Experts of a small language model: 8 layers.
Below are experts of layer 3 (counted from 0) of a mixture-of-experts language model. Rows are named router (the router's row for the expert), up (a neuron's input weights, with its number), down (a neuron's output weights, with its number) and show model dimensions 0-127. Each number is 500 + 25 x the weight over its row's rms, rounded and kept within 0 to 999. Numbers have three digits each.
Before each expert's rows: "gets" lists some tokens that make up at least twice as much of what it gets as of all text; "comes before" lists some tokens at least twice as common just after its tokens as in all text. This comes from a sample of Wikipedia text that the model never trained on. Tokens count by the router's weight.

# expert 20
gets: "a", "i", "o", "ic", "u", "ia"
comes before: ",", "\n", " (", " and", "'s", " M"
router:437530489536481455522524538465445477500507520492496533510540505501489499478478549485491500498509531526500464495441498490514477522480497517487512453536494513495492454486505502526498521546513440486472458557480516476500535484456515510485514506509505476502496481531460493465534505496498446494527513496514508455496485508469547529522518506504509480478507526506458517484497528515491487485478
up11:521491505474484506513519476461495524466508513528545463511464504472539509524475516500528531470476520498497511496528522523515494525499499544504554480501519522510459501491498469478539526536472507515465460495512502486500512504441512554499447480514496498583509524504481518485485523487463461474526448521472500470477515463496541488510500481529511482470478496510514462498496511459466493499516
down11:534519532557534545458481534490479534494489535484483512447530485479482522508515479490490481519511508491469492499504528491516464473508513471517495481507488489513530499465477485511490523519522507513499554538506521502474492502512534516488478495468528509500457492526478491446461490472558493446478506492522537475532511476477477497467502546465508520492491457486490438465494499507527497541478
up12:468453478468503533534514486497493519508466519530478495540523485433470513506484523527485536489487498474514498479529522483473518497514534510510526451507497465513464491535467462460534518497487517507490529541485499509431472483492509453500502550495478518506547463532483475520508510493455503513529484468534509501498498504475518491491488490511516516512516503505476550513523456526507519464551
down12:521433507531490529481505538457514493500516517548511506507534485524512488473477541480495504480535470461495497520522493496546475487530489498502513472540493506471517504491486522475512558491502495499542527483516527486513494479481492541519507497483531503452530461484536528514503523462537510500519467505509500492527532535485581475516478524478432516497510494519464479512511459498503496528492
up13:527474509518527541448544472523491501528491534557516491530472518469521471516509528530509508533545492539507448508456534495490511508507495546467491512502509444522542476462537504500481473493524473485545516478481507514486498513521493526557476498484512530528503495542500502514479536510518477502526532518510549473543512489555515495497515523494506502496534470491506504525495505472516483520517
down13:494469485492504520485514492475468515486533446535469501496517502502502445526518520486506488512539491521485489459555483486518549496511460506494514509473495490488448516511508485460432522487466474471529518469547537481489550496498478522554482530469508494454510481481487487481533513530498511490509493486478541507527478487497492524503476480493487436481528482498497493535517466455495476490517
up14:530517526529518445520543481463475513510504534481506536461496543495541524520502511480453494524502507518531519503465490539500482510517475436476524513441492554496480503494485482495528535487513484514462513500538483482499472493523472486455473502504485492478533496516499515447519499500531491558495526477462447520478485507481514471478507520489519518521503488459493548478499492483503483483522
down14:487516494486468552519473483503476487470512502481473524524468507491546520507523543551528459491533442499475518469471521534457522479494509514481547519481528501503519520464495519532502471506477516463469492501512486478518446484471517464491509544493480492522513519437480528549454514516493526487507519502508473494537509521509472521507506479495489498485465485481517493533528513563507513500509
up15:490565483544496529514505502555471497512470512498487541527496494472476457499474497466483487541520461493537478518468501519499499485549518499469554505491498513456512517507430496466516507508469455466519466503441496517489541459520478500480519483539472490516495503481521489493475510486484477471523497540501494456498516506522537494495477508488529514498535494504539526467503518483519499496534
down15:501477492530496528516527539447490485487470527502505493498463535507518480495512515523502501473541530504577504533510475501510546520511519462502487536522504486507511531513532482469504503522439470455482537499464519529547509525481510471497498507494453481544488475492437521490497520485507480465534547535530516517522512463461506492508503532481468523476485530499497498479517493519523513511508
up16:462491480452510472532486508486497473489522526506525490478503508519541499483573490489468480517534481500487482457502490485516524531485492471528498563521488541498502520521561529542447512507506507549466494539467528527514542437523550498516491520523520502519499529510465511499530487531514536535496534512497498515518510499486508500464531530514509503505496474485509472508516495494485462523489
down16:507524510499498470505515501492512477478484488518500465486482505510536502537505487526520560490512455485478519508480481469498465514514533472569512526473534483516519502535523520489495490481515505490501520425465477479503455489490478519486488481560491521521504571517509535546527519545514534536473501494491499529485495492484517503479479439482498520481476525466485455478503476496520533493489
up17:439517517509524472511512475515519486519495511502519508504467513488459513487491540530516503517457544534509509478493539483504527496477578517535522512504463528433520467517527480508459493502524521524511488560497480478547502474522518498525525491505504510516472496521454468524544451481513486529480483513492535536546477503535501522528522522491493492516507514491492503531491490483487540482515
down17:487491495483476508492477504483501428515504481553469495522517500504468528490478503505530531483495455477535494474453487505513484486524482522527518473480522454519503532538489528536506502531503524482516514484474513508512547495460522495495465498511468473524549455504507488509465472477505505471490478487492478451522522463501473500527489513477537468534490490451500459521516545476459456537507
up18:508502486509524502527480495495487514482503499472468543509506490510473537488492481479490554484512497529534471504486499480441491500503484495469488451514504505561529485512514496515484490529476499492500500478525515505470495488506546538517499518496480456510455463526535492516530532510520533472541505526488444461543522522509551474580511487453531485471482495485520493526499519474509469527476
down18:534540505493514535486512517480514474527475487493510485502471511504466487476485482518448464527480516465443488481489546524504567528531539482486465520479486487529492533512510471506469502530553513487498507492462517499538524527506475485547491492450455495517503492502506499509504517522542484510496499542514460476492498518535478525531521523550490476512511560472489504512523502488514508545524
up19:504540516510536475490521482488545490480483509467462524525530519494458527502487495493520486468489513478492508534518484498473489511471474529515493521496540461452511519534491493526514512512557475508517517551513478488534523514481527481524503452454499508480481506522452457476524481517540489482470529515476488480509501527480534513491563461528479514508514551513490498504495536519465462476469
down19:511492488501513511501521529460486510451529466530490490488542491446477494497501529460509480534484485507464510506481531485502509533496457477503493515484444477468514521512480433500532541484479503494529523502487507513445540524527531522500501529511515481525476473552467479474550487510506492470501463491494492540465523522471479543502508528483508485466492508481517480479525516519510438511513
up20:482518477488457480531541507517464484541493474528435506498480495468538503500484506498499496533519545526501471482510497489500528532501521510518536543467488504460539497500503504560479520476490495465475463515511502483514511448448516526516516510488449467513542499470503484491498499511498493511497501556470504517524544504546465498515522516443506497475490468465497474513491508505457514528513
down20:483494479532528493543488519510532503531474493535544516499527494509521506495523501495537495523520474506465536496520510489479503503493535474490508502513459523503493517545472472467473530457506498517496505491482517497481569527527495486560508523543537487456490589488540509487479465472499507490500474516519543529465508471491499509531496478501509492511512552482526486490515461479534487520530
up21:476501499525503512481516487475505482513531521481533505512463495514494502466529512507471480508500460532498484532454542491478498506481491509499527478450493543503472543478516511528480525474485533479495507505527504476538472522499471515509542464533481506521576519500481467451484493512509484510508487430483503452491459523472520507506468502476482469553500509518486455525496489554512477484530
down21:542477481458483502413515484521460523494474495501471529509518539466504491452491504464487474552496497524467471468494482525502468550502464515486492486545448489497509456479474481505464517497496493493529497510512530503491511511533541512507489513505535479491485464502564516498539498486488506537497495514500491447521503542536519511525508526541503489484478488489472483486467519491505467491493
up22:501477512510476472509524488522481534513530486492524544510518528494495467452489501545503471474475494500458526488495481524469499508468499481474536495541513531503516527513471509465468524503494483484481543476472508516493470518495507525516549495536489489519465525525484532480536504515518500474530525490490455515508527515453494466553541512526476445518532449493495496466443487517533481464496
down22:504500466456479446509481531512484494462478511503522497485437476520499463478476455513554487515503491500557514506488502488475487497525471510529469519519531507539515590501492523509485519474513506457511463505496483493473468476517480479476495482519506457469498483519483499526472507487526515526519513501532505480463491443494514476444479504495495488503540500478551499518487466499515478521503